Experts of a small language model: 44.9M parameters.
Below are experts of layer 8 (counted from 0) of a mixture-of-experts language model. Rows are named router (the router's row for the expert), up (a neuron's input weights, with its number) and show model dimensions 0-255. Each number is 128 + 24 x the weight over its row's rms, rounded and kept within 0 to 255. Numbers have three digits each.
Before each expert's rows: a language model's description of what the expert responds to. This comes from a sample of Wikipedia text that the model never trained on.

# expert 11
Periods ending sentences before a new sentence or line, plus list dashes, table pipes and == heading marks, e.g. access. aisles.
router:143163108141117144146080122152130122121108111139118110103164118133080100137112163092143116108086118123143142159098094161065133135126099141137159140120123107147133126187174136153143104131148137107145124125162128159155138122130117129141145167125102149127134135178126110103165141086107181121116150135081138103113100109105120115084107143105147120102123136119147094107088085155118129121147113157106178111147170124116149159140122110143105125115144187127086127133091078101116098138123164116118148134108114151169121124154122086101140143102146157122132181159121131088116123148118119128126180093144091145122149146113157106122123082118102103129147115176146154130107151107126100109133116104156120134101102130145116193137155110126102110133140128162148087147192084128144162117132126
up1:128155130138102149143123110138093108150114095108154118128146138123149106073112131154119133135084131135168094145122127161126112154144142119146084119136133123135116121127134168085130096125113145085111173084140135118113094122133114158126153100139110108120086131126128117075109118145159147154183159159110148101136139102166121125163130137159106124169128136171109125110121155140117153081162140119114132125156053171115155144139132107104130119102088121120128101136124099130145121141131114114126083131122097146146114093106138108139172115120116119084141134155128146104130125157100127148162137118166146149121116126137102101067146112100096157132109092149079162104098122104129131141187062116127140163087086146120126172122156113130120170130130087190131133107166086135121149135122166
up2:118092129143067141119119127155159080144138097092126138140136136152132163140128132140117180126119109153161107098111116147144102156113156133095184135138058163147139136165145158120142172098129107108113139103131131124148089128150133102081117136135123160091135128131142109157117135111138140149121158125116140097124149076147132108137144148097119159098142155115124151120048087132112149144148121168095131129111105112080131164154105154080137129098116146133117088095127162118088123121109105152169116164101118144152127091151111125110110186145137108101112119144160135165110120129106114110130146117165180124133101162150110169155114106136137099160120112142133157134122144147168159141171142140109080103109107139135111133130140118150121123124146162127145106175153119127091123130189135
up3:163149146144114144128073128142153110113104133126128126109114139155151150150092170140071148178127109096117152139133122115128130130085103151160132168150105135148110112114146181126111117152123157169129130128139108133166138078186136126110118150105114115141118127078149158164156142125129114161157164156101124082144167128102127146147113150140147083124133097135136166143099127154116130112117131150152161127107138134144086114093154150138154149121146168124145123136177113114098079143121082119148120179140125119136082120141144137146111133123139158158130097142166114142091119121125129154119147140141123082127138151137092073134107193136121134156141113139138107135130111130125141101126135140135106115092073122185123143117156097145151157126105172135176111059175085128127119145152139
up4:153140109134145121108110056168128138146163119124105136123129119110095159141120152123121136160138116126131132149124112173091182036130107129152127127126157132117159114143136187158134118166146136118152135120127104150144137169121095128107143158112147130130122145146100106148147141123105093162124104145146127113154108116163118148147174160132145102146115140112105153113102110117121148131117127207120130132139100174115110134067148119109136120157184169110104138119157105069155067107119129143139125151147128124155135162107104125131123113133146108164127133141152087128150131136118152127106105132127134102200091105126161109136147144118134100176143152097143131108124135152110130106156123128195089101117146093144138165095167132140080113143120092152151127105133126104123145113140116
up5:123126119106162094112143103082060124126120116142165106119109074127132129089123125115116104085122125106101146170144091075121106138118125121136126102126136102103104146097109098140149157133148099144159130163113117115140140105210103104132078131102118138135112127159140080084146146098130128123103117151142163132102068095105162122110096079075145097108107130147137122133142142117133138115103107112140123115097132133169144129136132086164114110105119140126116149146121140146117125122157140097061108119122159145155199099153104102146141111148079130117144137119094114132109142118164133107115081126093121163107129127115118119115145107191127109159135125103127121123116106143117148162117127099115146097132092153089117155126155148151090103126134129139130094136131089159104154137128082
up6:147205094115116132095114084156130143132123128109073119137111126140120106113108156090126130115134161120135137130097081137161108108092138138112140157104127160095133102112120139117127136089123136148121150079125134144143127170131150136106143154109147130138089139125119134074133103110135132136142177187110119114124118128116127101139124149164164165170099167094131117128122142096139143099121108129127140163079132136151150137125160135115132167119132121080141169117135092130123114129133119093100105150123115159127132092120153075144129107131156163103150153135109144108157131134154097137155110125130165121197151113129133128120151116118134161120107146098121118117133159097173133114146111160142108124082145125159152148140187068101098123100127096197133141144132167152124064110174142
up7:147140115175149111152150127074144116129155123167149131114107140138167113098122133077113132161142160104169139165154129133088098153090135101178114133131112128141111146152152140135140074112176129120115166100134170107167129111113108129166136166107132102120101122143114117093138125105121121076091176116143146095132142133103115152123129143093140125143101166090152170127121127104125139118136129157124106197145117139153144101134130127080140119149171128140176141137118142100126115116141135113100115120110144130134114108126112134121149142095128106124146134141136142157143136118154145135149128144117147114124167134176157136141055136126133209153138113154119071103113151151140114161157127143114156173090100139106134127100106092185133116170133154102113147146138082153169136150110120
up8:182142149116039126097121129147132160135105141130175105150114134151144098092167180174111171150129128093173128096131128152140119150114166136171088103135124118136142144144117165094121123116099086102110136152109152136119093127134112129093133126133127128131079137115106171133129129131103098105123136131181144101172133060124117092139119145119119129134144131161148141128126093134141117143119149131144109132093125162148120133144118099112107169109095140149080201119143144077117090129134074104141143116141115110117098124118126104120134160167109157115105123120118123118150113126157142124142169111106117141113128169092158129102136159135150093106138121119154143165086117146096137151125141114145088126107141102144160183110104153156128136146115124115142075145136086117122090126101136
up9:132133101114131145114099120169133146114135115091097152137168128135107116154117158133152116070128159150121138111125102161151107143139113140180135168089099129128126150138105140116146125116121156126110123143095114148118127173122102138109158123111149175142154125154118159123132126117115107160106130154094125158148122102127125154117136099103124173156125140094127120101120086121122122167109100154070131106130152114109122126119122151100073152159150146128093144151125135152092106118084128131115086164116113146143116159106116130098111099177141161108142189156136120099147100136073148163073135083137146092194089106104100118128125122140134111164142131145145177134159108152137162103108114150133087140084081168137109133124175105116141121135087121109182135138116143137108151131147171
up10:101153120125092171091074131109104145153134135093142110143109123152127117141116112133130133166126123181134130162125118156090130127128118164123148141155152112106109140147131135104138129101085141143113148108153141128140121081159115120117160160114129099120080121113082138098132140122119124173129173177143118095101123048126119096096125132137116147142093127135124083104112113116179145110125135151093118116148149128110121136094163137151148168135125105075116082115101135146109070114135160141091161121138132102170142120125118088142145143160150140123131128150108115128121136131162085126118179114108135134130130144142123147116140072118151128119103122110148100170145174148123103169185144131164126148125155112083133165123144158175148126116098130117142159082163090114094164163137123
up11:108139122132132112133161074067141150097166131094147150120097109086143129154136148132125139098145142101100143132118102142148183148069140091167114119132096150127154100074129151143096081119105187144138130099129126116111176133159097163153071124112118132106133147192144080102101131138088152113187126111127110134096126123098124148112112183090164141125106134114118135122120141120122127116097147122130135138130112110125132128130124154102157117086131135128132121144139122155163124116145120154113146125104114087086134122197105127115164145129102115125152089151172099095107134159111111124092134097133163135176155120111132168157142145129131119139117094119153070165088134125140093135131100133144139107120118120123104138160134081131111163111134121118148120148142128109105156143160108
up12:117173148095129129117151171125114175151134125058130117156127187151130127116125125120137132149127151156150109106118132179101135101122112150119143127160166162109147113173164140074149125131177121081099133098188143136135145122132119131162128148122141094102124117122115155153136122123107103105114109129150115073143126103152105105133156126122137154084109112137172083129123149140143147085098141129125157159158137136116115132131123134084160135126116103100145142161094149067117146119137131160116107125159173089150111131084123105117122135155169097121122147149145090184119130076083107093137105118150164162128123120142143151123110090112118105096109115125139112122097136087147112133177138140129128114102107079141115100156110132099090131090127161142100123130135126153129134128175163
up13:132130110144153111094134094129097156138118114158093167124142102123116126127136078136148097100130139102123143172123113109121121140154160107161113124126051119115106154161185097136169120109136119096142131137151101127143151129116126104114154119119102131161132089199102099118179180136153144112106141138147113149136129125139169150129136103096120113143101140146132143128132127139102134137133113115140113148153153117144160142108100139137070095130096152114091124129091147093142151125137167098055153096106123113135122191139113153122132140132148113103176102147078096154130137162131125122108151111148097129118140143111180134109108076141087122128129161147113138121128114151157169104096112105138086113129115153075154148128115159140126129105155109163090127093108111148155140148119082
up14:165140159160132106127131132181103149144133117141140173129175115117147122118125139141120111168150160134184148121127100148158116135110128147154108071131140115091080131099117138098132114138159173148130145158150119124127140104147125120088076121102141131109075124157134106145103087102147145143137151165067128140143108128080102166144111154157156137131126150137141161114138098122089108106120109140107136123133153135148098122123160126091170150110138105130141137153078145149148109099103113132108096118117157142150139137160139157126166112094137097107129090111181135125119132155175139154135144161093117147118135111114116102113118119137096102137121129124138117072103163145130112123124123116140137162113108132105183162101133133130133140170167137233133112113129125183140158132133124
up15:161118127176174098163085107089166131127136130156119155128092125171101099151143096135120178093116130134149148145138096148126110130078097111164158129125097179071147126130130126126137111113122142125141155095127128157131115125108091129120145156122095131163155133094122106136133169133132137130100116080129148138139101061112145125143096154146143119106124152146116093120129127128120122086128109162150124161069130147098109143084098132118129120097106147134139141158135131101097121113115129150125099161129150159152152150147156114121120120161120089125155154170179118158088138104139161123109115148123133146158115145172136162132126175130155129142138135132140136123178090146131086104191148124106123156115126133117132114064080085160106142093122109103153152153134093141150135143153143
up16:120136141120129112127111122163129159155157114115143106109149128169151127096080133138129134129107091143121112114132125178150123107098139099103106117112132088157101176181133151115118144151121146151110140081123114114122095126113113151137138107097152102137143070157103105111137104118121133131145057132095120088152163153150157113144104132127105112167130131141160170132148190131123115156180143127088133173122140167126129140154109106144130140084123103147105105100150144113155143150151076097153105116108126153153131130093147130105148104119103124152163127132148151142126153139104126175140105135151159131124111100163120124118142193150088168132106109146153119150149124146128117104121159126124090146104113179162131156130117168101141176119172165181090118128082110135151149140143114
up17:085118109117139124145126164140099122122131169164116130120114147117144123070107150099159121092128151103111112160126136114136101112133101138151095102139129119111098113113141133089151097092159114165185117131130126093113105118137159118153138115154166113134117106159108094135080094165162087116187111158132149131113081115141132117129111139152143098122108143142109110148113155138136133135087124128124143123136153090118152131149148088152151147130194132129121167110143104085141062141141085111120097095133114154106125109116107154133109101134140107121147146126113135129113160091143155119113137102138109149170097129134145089138093146130096108136095066142100109120138171159121132106157076128161095147117149099132161125132077088111118146096162140139145132103150159170143183100157113

# expert 33
Sentence-final periods, closing heading marks, and final vowels of names, such as the a in Severa or Doña.
router:147124129133136117132140107143121118116140093104095103124147122119138151140118156100141139133114129141126130150139142137104146149129118143089151129124120169105134101172150175168110123163159142107153145125144115093143156146163117106121169146151087168090095112153111144124181121102123195112139156108108122107155151144128142072105084164127128085135123152106133111134078097141143145136181119182142122114137154151134124165074108149141064129156101146126122142147157102117106133144067146150118127099097092150150141106148133104133128158142146142133152184136112167117127156109087122161122128104143155156141123153121144115142110118112111118181135138153148148146136154103109123117157137085181110166102111138100108160136168086131102142131130128135175095108150124089127165116174122
up2:121153122127130153138095142183120134108127120163078148150154161078080147128131110118133115108098144143128109147127143133122107121121106089103108149162137125152136138130153125115146109124109156143134122123120080097088132164156134133129119125106128171114141144123100131112094097153157110115183106122096110109135137112153122109128116112124134117121122144136115141085128101125119173112129133083111114173139165144093107140153160163096140114107155130137084124119191133126140090102107111153084087148141100163167103169134110123121130113125142183135114079136092097090141136152119123148128110108092149147160121097180120103131129131092096088111110122191125120108153142093127093081107150139225082148094139153120135156126144120139104146135151123134122101150150154146108115115131119
up3:116131120112122119147127145100105122115139096136143136114126088122109126097139164133124127111160109110163107098129145150151104136123125125089112096160141134152137113141156148106082097148161110163186117110154128095144137096175106088135100139119103079155106118129123133080118107107122116137178125130130099153133131143107167139150157128112101149172095144119151118089129142174094143137125149133166136120170150128134106137125108133141136129116103113156141110119138130131116143166110116131081146113124145124121125162156096131121166176094111108121135133121140111095112155177104123145163122066159141130130134123126136111123112126170128107139118098150165153144132141116119142080113092123128142151123059202121134150151064144158097119142179161141126114145173129184133150195119085
up4:080114133090126121126113151109114110129083114118121107134125155136136121110115161131124165139128115112122153139138144075118125145078140145143156142138134123105162187107154101130101169133132084146185141155128129130145118107157114092089117116164133116157103135145137132130117195179123051134127156109117136124129105115158115169089100105123112099157151119132143132119118142129098123099144123083117139095118137124154101116131125082084145147154117119135086150108157148125141116127139080104145124098119114159116166114142133111146109137079106154120140163124124151156126133109179121116182138134143158133092128101107162125151133121140111160127153090172126088111133153165109198111121103117130114122111151139131154131188131110152111132147130110118178150157084105167104117168106105
up5:115134132148129091085132095151115111133140117150132138087133163163135093134076127129139115131121123116132152164147088126107147148134141119123095117136139118122145161108160155134128145120137143156127171120115122105176144141137131118120107145109177135134116108116160157119114175130150151189120112112146099100122173125106135123127168141145176136158078131102136142104118140132130214094118144143129102092118176145164171091123127147176126123156160122135074171147134082140156101095107165096132125101141165104149108124123124111109134140115132099120140098119133144130120129116149131180149169153101105161137127143138116088118132112095119147095147136085157096100134155130162124143140129112147109078099130125151158151132174091113137123131176120162153103104158137152121079089139171
up6:156176126131132146140118150127130085094135151141132124135130081145113139126167142155131112128101124086133107103143127122103139108089104127123099077181111103137147118142122168128133084154135126101142094105181136111117138151164125105125143165130160096106151121121059127151167110126118181096097111121125112129137137129121129110123101128161184138106097164122136130109115086124110125160154139164143127150132196122163086148126149087105113150143117145080136156196127151119125150137083115101081166111144105148163116150137108075106137112125100171120132169121166077154091114132078169113179138115156161163126142117154139136138098152137124130156128135124141127115110115172126158129164129109147109134116135120143104140110125149146095136124146145124119130155116125096154132128162127
up7:104131154114143111117159104144086153150115096099102115131156159154152150095138138128135139141127090170102156156145121121115190156116100150105103144152100125109134115131144135140117159146130093120115098105125144098174136143149103160105119141175139106120141126140101186112150142112151118160129146161118117111111131170136124090056155143128157095124140152076188137146078128114107141092121167161127158116097180169157124143148137143120115125147117110083091165122090134129135110145098088099140106089115151121122152130149136091152111113139151126105121150103163110164136155165107121108148119114094131162107140125156170144148154127134142112125125133136164120148159156125131102114171121151176086104117150099123099169113131093097115145157133122112184124129136099134099157145128143
up8:136108103147139160116146136141082160160107127110163145113101119134128120081183143135132163121121130121116142142152115087125137102113135133165070105107118116121114161142137139106115135123150100112148138117117157097162147145162122099138151132133098105094157115159146142059124146150129128131137131132141156122094145155126118136107196101146154114138086130119168130181095131118085126157154147154127082095105087118143101090120142143149125169136111121077119112137112109095107126157102092108144095172189153189158118117144106127160119137130127153131108168104077110150161156103107116135133131119151175159164122142126133150138119096133119132139117164159141129136113115141120134118124121149134137116133111144111103196106117131055090089097130149120174098119123127124121155152120120
up9:175128108166116111117110122168092118122133116123113105141146088163152121142169153130180133150101107167102134136139149101102137191096110123118128116161145057119125082131123127133098114138131118156112132108136116118152117129128151114143133112151122128116110091161127172107150146141106162178121129154116105116122159110120150126139148139164102134157106152145155107127096161156111139123118128162086093159093137161118135132100118155125142127187120131148119072148151178136107116194105122101156098123121157168155107081119113144114110133104074108179155125137113155089162168129086106134170167129113155136121150155137104143070104153150131111161130133171100127111125161087092103143148120116111153128130153123119133111099147119122138095126155124109126125108132130105107120136088116
up10:133141138159112135131143123166134140136137126156136138135120116128124138118118102129137134105140117118187120119116098155099107180139084134138102168149111129090132146109160141115153120114131087133133146148129119112131166131108115158124104152142141110106085077140135132126091135123137134145143155171104149094101099128123193100099122140120095104134125131132151140109123089136100140134121122110127145106091082150144162134093136121131142121150128151114098128157108148120103079173096131100135095109123134150143093150107088153161130158082138122137134151168109129167108112142133091142090149141131163099146089115126129094117118078121175154141156077146090097100117152188092114143145055121139105138111147170111119119140153121161129099202085125127138128110135133168102153162095087
up11:127169105126120148166131173125130141123113154169171081140119144060127115127123138150149131129133132131126136105113128145122154125136176125123154113106111105141091152134180171123116108117170157112115122147121155103105070107135121148125149125076077071073159120102097186091136136123167146117116144150130107130130158126111143104175107134154161075086121112141097172104139102129163145098142133145180128124135104110091165135137159147115119156142124110103120083141148129139136149151072098112126088138130156154183120109135096121150116073161127113155128133108107133102133155142172145101126135096134139150126153109129127121108103137147137109134105119158133143155162122129134118118121132117174108120099135103122135132157135102133113127092164092150152102139165141150133182145147125
up12:181126125128133174184114147131195139126130199124127128109151113137110125144140106125175115149133117100122142093182135129116134132117138146135124092171158111142136147150117101142107127152141149093125110151142115142096151130119112099121134087119099125141114147111097098136152104118129164137141172130142134073113159130135161103138131097065142144110136139123120127128109128128134169148179155105140152134128158157121139137146160114120090108116151152137145097132129149127122162146165098127175104155129108114120131116143148096136096150147122103107155123145152135112119079112091163159200171130117156129166116134156114111082143123116116115154138125126169140088090099104118161106099158164167136133134080101138100106126118147105094132118136179140122153105121098139091132192157117
up13:161135113129125141114131133112125124127149130140179140066150066137132118102114144120127139094092142139152142139161118133115150117064086119142124117126125145088158135128108181115115131120165098143110134115152157130161167092104082129121174158136166102178133119124131136102106124132104125159137155123091095085144146107123139166160150129151125106169131107123175177137089102082166113147153137142149144109115113178158112135085133111133125144144133168170126190102144079091146128103121107130168135137149139148112143116153113143127114169084149142131135126130112138132124123123092101098141128126131141138157127078068113117139112083147125167151165116109117123109131086104162147092147131098097138149131110144142141138132099100178124081109114141125144141129119135126130147166155119
up14:114143139111076125139111112155140126105126102139130127151122157084149163135099128109158114095145120111159139165112134135141116087125158140080121083136159119110132123144107152111113136097101134156156144139127112129137097118138139131126099136058141148119133133243081129147111115102121131131142108158111105069163050121144155116134122183086140115097160134164132128141109143169102130157094127147068168099122115161097134127121125094136138122144147126161084104129126096071111108151137121089105096125116118137151109134110107135101127118160151126115097098151122112124096130129127113167095154082124162118170099133126147119123108109097141109123124105125119120125150109130118136098120101116196112115134130129113113160138120148136131114141115120173150159099125089128136133140138147
up15:148138121146150151121124142112147132114085141127082134129164109114084132107089150111143154126150129131147134111123123096101101140102120158086172143123111134117112134123132132188141144153150117142154131164139134196101148119136126141111163127158139155109137090169160083108122115108069139152147157150143137112118143111147117134072125117191189159117130126113095075134140179148142146128095134140107122117122116128098156131139111144090091123140126133135131166116114116095151139090106158147126067094108076140132167124193130106142136138110100138152130130175146122165117122126097130100117123113158115122110127111123161127091174092111102162155113127092157134067128137131140160109122144150138101123135133094118106153138138095112123116142186106146108150125135109160153140124166104
up16:178110111144135126114147127139105136139132126158121117152125094100082146105121183137169130135145131104108146139114108139132119117141109117143119098099125156145125142118134110098157140129128137118153138101124110124149173156198132149129185134118103154141100132144092143111163114152097109130192138123152130109128133121122105128119146127109164137110112110130122142128135160150163171124114119143162136140123155136125142126130117160081098141149140144102118124121129090111112087137126182147111124111096104110161149153111125077152118108120116159058132104122119136119124094125119140128114119099099174112137149128112141115117171079135087172137152106126153118096095147132079159121086127114202153140132116090095136138096174098089082134119131091178131094146105117135130151098197164
up17:132117188149149158100130122147136155165155139139105136070093125116138136103165138118148138114083129082091067124096136146152113136145138121133107171123136088095108135138134127119149151150147143091140097117111138102122114133161124136172118157128101149152104157147108146106147148136141147083126140132073126144098110139077117105143133146123151103099132117085174108138152089148103137128142147124111115158142128152116126124123115130125126089134127089122123115128143127154132148138115119137083157123132141152163187146143181120112147113079161127120146170106141171140144155132136151159168134136132154178115104133120173140113156150143146116117138050117142130149140135150137102114107099116156093152083135126178128121122118092114113155100141144142113086134166180174091094142110149
up18:137136166152077106134127164089136137135102116131161085165150147107167088106117124103132122133128135116139124109148131112107125101121175112106149178149144132144128132127133112134076114128069114124105174149130123166175110124132157147108132168109122119141154111116129119166112126163142105109169107101155121127172121106176140128107111134111153120065107186081160091143108075141153140098147174166145153106133118109136109094084146104170117116122136134119129152129118127127168090103090110123108145146138116128137120144127164113149123171130135121160106155150119174151118144105155101137180116138164138096113144147089126110153136177170120124116101099133127120101140165126091105161120101154113127144130140094133153111125161118107155149142107102144165130104121131169153123146085144

# expert 49
Sentence periods, table pipes and reporting verbs in album, song and review text, such as stated, released, premiered, according.
router:130137107168146151171113124123162108118104127128107136138148134116131096138120133090155126120118124122122101132117095125088146126129124098128146146142103112144123098148168166172099129116131152123140147142132129108117147144134125129101149150133088128110118116180126129114164143112078132184190196095110074110118110145118146124110134103085131111162125159115169122117122144160105140115147132166143173126125184151114126160095143149112092125158155164113154116146146086114111115137105155112135125112140099095176093167132112102121177100131125147134131172153139126102139114121088117119133169117138101171132161149082115093112101091131113125128166098113108165154127149113097143118136116111177075146100144135162117142103179131109106079120142165143136111113169124148077142147103118
up2:139152132117159159159169107122153095161079151113135107114121159130114171177128165143130139063114099150118121118109134124106121194130123123129155118177094156126089121160155141113103044128126117113160181162140094106111152104117117169127137084095096119141094138157182139082117130134099104151109129141139109143107159130085099148129154107116145124145128151130180098137135131165154130140165131145154120146151123106159124145135120137122094142127111136166152109149131132155126107151161122157118143146150163139106090157100130153143139124119131121125170141156115104130139123141092125127132126106133134157151133124122127179101139081104125064120155116129114143128111107156149144118117116144123142136178149146140095156118145115105151102141171146151093112120109088164092127169117148
up3:163101105116133141129142109132142113134099148161125116143121146132129140143139144108163139108129132128157134144149132147151114133083150140101136174146137114139076116119124144158098160142154100110114134137106127134113118113159108123153178078116093181142149147130099134140150094125125129103100185122164110154092127132148110177159184166123139126145133212155154097109124140132109131098155181145172141106127150131138144106086145145180119112123121103127160132119107127109122164121081144097129158180129139145124141136097086133163150164162152134164125137130134136151123144115134122102125194118070091126112127109161099117078084098116160097137114152139140108146150148126149134152141148124155129147098154098158192122167139126151129129158153123107104117091140124137119102153137137
up4:126147170108157110131158139094144086125102154151091179064124116126118147164130134153136123071112104117146119147138139088122126110094152114114163135135098106114125165166123129144102089132142130111123100117164113126128108213129125134130115199135128146114108121161128135113135109127139107125153132088104120130120091108136115128089091156107121122089120138152117110122107156110126122118121171159099136111136160141104129143143130128117103125127097127139138142132131107155126160084121128139081134094125133085136105148140127115113138098126155172128107143123144089151103150109142167139165177181157109166090076133140103154112127162091084141166137080137084132114138154135111154143134180138149092103145124138142182102104144130165130113097131149122087120145135097141080123135124147
up5:133164128107158129093129135112175099118100159155118142121135137104121185122102133150066121121118146065134141101119104115116116121089120126133131106174105110114155150147175167079122115163162140158153094090169116145158137127103080115132118147153116131097109137159145119129104179110132101109158126113132139131097069148102116088146101125124096105092154135094115104143124143119098131073124129137145144120109186143102123163170122147130145079107155159115149128162110109106132115130148157111114078124136098099151149151141136142135119091132097133153132106127077115081110097147160112121160109122126101167118099131139167146152142148145100165125124119155132143146106130078104139105157135176131088101126103121150164125136136108134132149108154135106146161149104145149131098152145137
up6:168173124125143105144115136127140110125128133110119158142131153131141109080107115085114134127118143178096125148143127142126146105075099128139131164125169124167164085144115149131103112139124146114112123127143129145105119133127139153091184145102111129120126129140137120126138151135148121129140166100144094147101122116129144117075124121089162163128129141115137135112134081160089132134151141141124090133118162130126141191101129134141126124166137117169150131177130101089109135150091091168163051139113133102163113116135131097132170106152132098126122142188144092120151134076111120119158132124127148119133147125177128095126145115123135135162160136144101133120138135127119115080111137088169108125113109150162107117075154077096134143177131182121179133148149123174108156149178136
up7:136171151189095131132133087110120108109105176130095148139126117115112087117119082091115103094164140145135093104178146136131178097123084158126161142174138159118139121119168158141127139118139126127182138130144152148098149105120147122132140161132134141123098129121125105134144145157125114077149124123148140149143087161115091123159095143124116082115105123126100126133150121158141129165173152135143151149134153151104131143133135110109122128132146143141152123204129094128151136125135136121118116122128116119141147085135122103112113129180137145142122138163125116024170133075120116130125117118135126145149131114084156130152141083079107163141128194114120149127107118116101162107126146104161092145115133137138129169143141135115112109095155121126158145143181136160099125150140162
up8:151104091171104111139138181142141096111111132086122154125110146152096093121126169132137095136131126079143133117184132116105105144137155131172146147138124093139131125118097098132128126135107131155132115106172141118111135140133142148155104123127077111079102132162161130155121161129088099156150157099099134140049092140136104141106122137119141116148133153110115114148135138134130134117097155131155156094120169127120140110121160139103118103174116170081082164138131151148167100098157114146107131134143108131180068134137121141154112088128122124102104074145138124124087132097086117150115144141161125117144147148151131137130076119128144118137125159133107154145130125060113115099089124109121159093133125117126118131086169124121119105116114113105124102171135104186089158147111147
up9:139110123079123111146134144108142111149126088148122159101142142142139159152127114103133107094123082136072129202121087115118125131129132125114137113136108124145141123165145125185143146122145117130099157151132121127110130177149129166087121173127094117183127092116148149092179151166114166129116122156150075170125117112118176121101156120098124171122140144117164096096134141191093117093138138185120141123086167150161114134128126124125115133100167123103140098172116127116144165122090108139096140108105122126119105171105127132143187149102138151094112150140131138147092137145116121116150155173128111135113162145149111100091095119122134103144135082118097167127086120151102123135125104161117161128110138138145157125141115116103109131092115147156112099120128145151084133149126116
up10:155084152144134111157125128091154121100118106124160141131132146118146051109154169086126108128176138106159115122107121135102146125132156146130114087136108099136138117126166156121136141115118172143157143118104136141101146137117141092131132137087147124104119142178124101142154104120138099164128149080147146122111144122155137103121112117100115095132111171144114077151115167118125141153176152132123152142094141165137091161107151150077136149136144128114133116140137067108140147111108107129101141187129102133145098119126130096118123113131112093144166189132105132116140133107133092123140134127170136122093154168066160112133124150174108157136158097137115112129113100131107079152115072154183134111097138119162148114172121173133129167163139125118153145117176104120133120130132118
up11:129103130118114185128147160170125098102107141150121141122155168131122148105138160101115097106167093093159088174143131138120112094169102116097123158135100113143163135135126118158123139137132136126175142120138075151082124128109160139090132113128143132098139102114157099102146125170146091132180134132180096133124148148149135117132116135146144076121142110155174118133132147164128138190164128186099135105134141155101114101121125115132134138099138129142130143147118077102147144110134176093146150120103069159131115120110135136121137123100117158129134142133152176122103092077104152125136137154135082112107112159153152124092122105099127146170145147116140125130127082158086143120163128153160091140109137114159134137181164116091165143146130128163127125097148148145097130155122115
up12:153145158153080143101070120138166131163147100118127139167148109160133162105106125134123171116105153113115126180166086140113125166128108143135087178139126110138082109136121144122109103133078144111129133129162132134153107145087101140104146117083115109142117100172138118156126123109102150182136142160110142113125140090083075114138116079112152124172146115146126126118140100129120133152123130131125120127134134136132120132133129074128104134145110178124097145127134136110092081105124113120166162112166135168140107155152086109119092165160145175101135103134162142121154109123112143160134155148160123119151147136108149124114123100125093100135167137157117143156100156122165179105134133098164125111169135102143127118072141121142129112105108165127161146177144152147103165108136156
up13:124154113089113104113102076162132132088147141135074147145130175133108153163088162116140126105092140161130125130097151151138130090141152133069150094105144148127118110113103145103113158111127139168094118152137116143155149093122104162130132100164127138174105118111121134142110131087112113087170127153127115161123113137155107113165115174133144068123130121122105157129115120127082139113144148123114161132102143143109149100102103143112143097139116139119143111134150123080132153096141151125120055153134101117116130137110116150121143138175123112122152077129113175119098113121129133133118123112157171161138106131135128090089140158057104112169089092123110171120142126132122116119122145152141129125116119131137108115128101144204115058142114154104134112109120152153137118150174142
up14:128160157185149122121148164127157126079130136119072134129133134140155124129115164114145159107120131142122118127106087102141129147148089153135124166176134151118079086138169144115118123119104136125125180086139116135105131113150131155102130143126135136103109102203148133081113132127133111162151140126105146086103115158072165113124125126129101119142127136107135111131157116106134122112117149098141133131112095161128096148134125145093137069139136107161124141198122106151155098169099114128118119096143129117165148161147147098092123091144119149124129137157161104101115120108080170077100138084132122192137158109102127174133085146133099129143125142096114128152122125154131149103107154101167094152132148134152127103110141097140096106153127137131130126139138109077123158151110088
up15:140112123162181142128117118201116098224120161130151132110162123115124150119133140132105129131121107111132139137130092127105110123126179128193131123104153079117084156143082109152129062163114138171153127128128127126141114108125087106132114149148112113147152095166132151094144144113128115177128109096084086112143144106154135168128112097144097159168146134116163130114157110151126129156162136134101103144102119155132147109122097148120150150114109132156110144105138136117101142155115095145121096112111095093190152141159129176107163126076141152105114124143115148136137141137136146121099094148106106110111167122111133110139126186154148154123170170132129131115139124112122136099148155150130138165104137108084116143119115142128125080117105156118124135107098106116153117138140117
up16:138157144122092081047161173095126148162126109127094125146148103119138125106129111109156103165118109157091119164130155131103157131104136082128148125106134117150119129123076159131121063128161117082119100151109131090129098132123126143060159127111121093129092117118162164197109166150127071149134110110128115135114084123119116130156121131128148120163117124128115126135140142169121119161113136147106138135112126139109149145099121146125073126128105135133151146119106137126126162139159125144126099089136157126117138080125106099137161139112117123127144130152171129095131123163198144120123114152126127150139125137162124119144106160142102174139176121117131179122142188129109166130107116133120124140101100159137127119097103132102141105125096135104165106098102091129096123105158167
up17:131151164178123136117087153129164098113115101107124165154138143119158131095126120145134142083154151096092139103152131121094098097137117094136111139157117130144122087088179147187091135149097117132160141145145113134123130141107148081139130116122113134171170098154127094143161098127079097188182142120079142085126127151139139142118135082117109105132131135133154137129144140134126131104155119139148152117162146156089138159122135126129161147142113169100129151154168129088146097107117150138136164168101098098163096132109106118170150089158122104120158132142162118116138151066094134159139118160130115170099104133119097126115115133140158141130113137143127146099149138127127129127117127112125099123138166143132114161105168133104094126149127150110172114092203148135113147151133124
up18:125156151126171152146173138088150106129109124120123118137146147147132103086156143111145155141126140136164113136106114152125162105144157129106146129184152100139111107122142094127149160178095134128121166147109155116143135106134145171122135112160099099149118088152117156115154119148137122119180118170118118112106132114096111164159130159134116078155111160149170110126141151163137128118119124147155140139122113136145082156132143137127159153168110171146136132105138110101108138107093116115162143162135110140152104165088132135155141162131148165131156142111116130178102133083092125139130146137133144130158095163164151093110094090132128148146082091119137147148166146102140128100131133154139100138100118139170179123153146100098091144124168139161099108105176125088072125136081085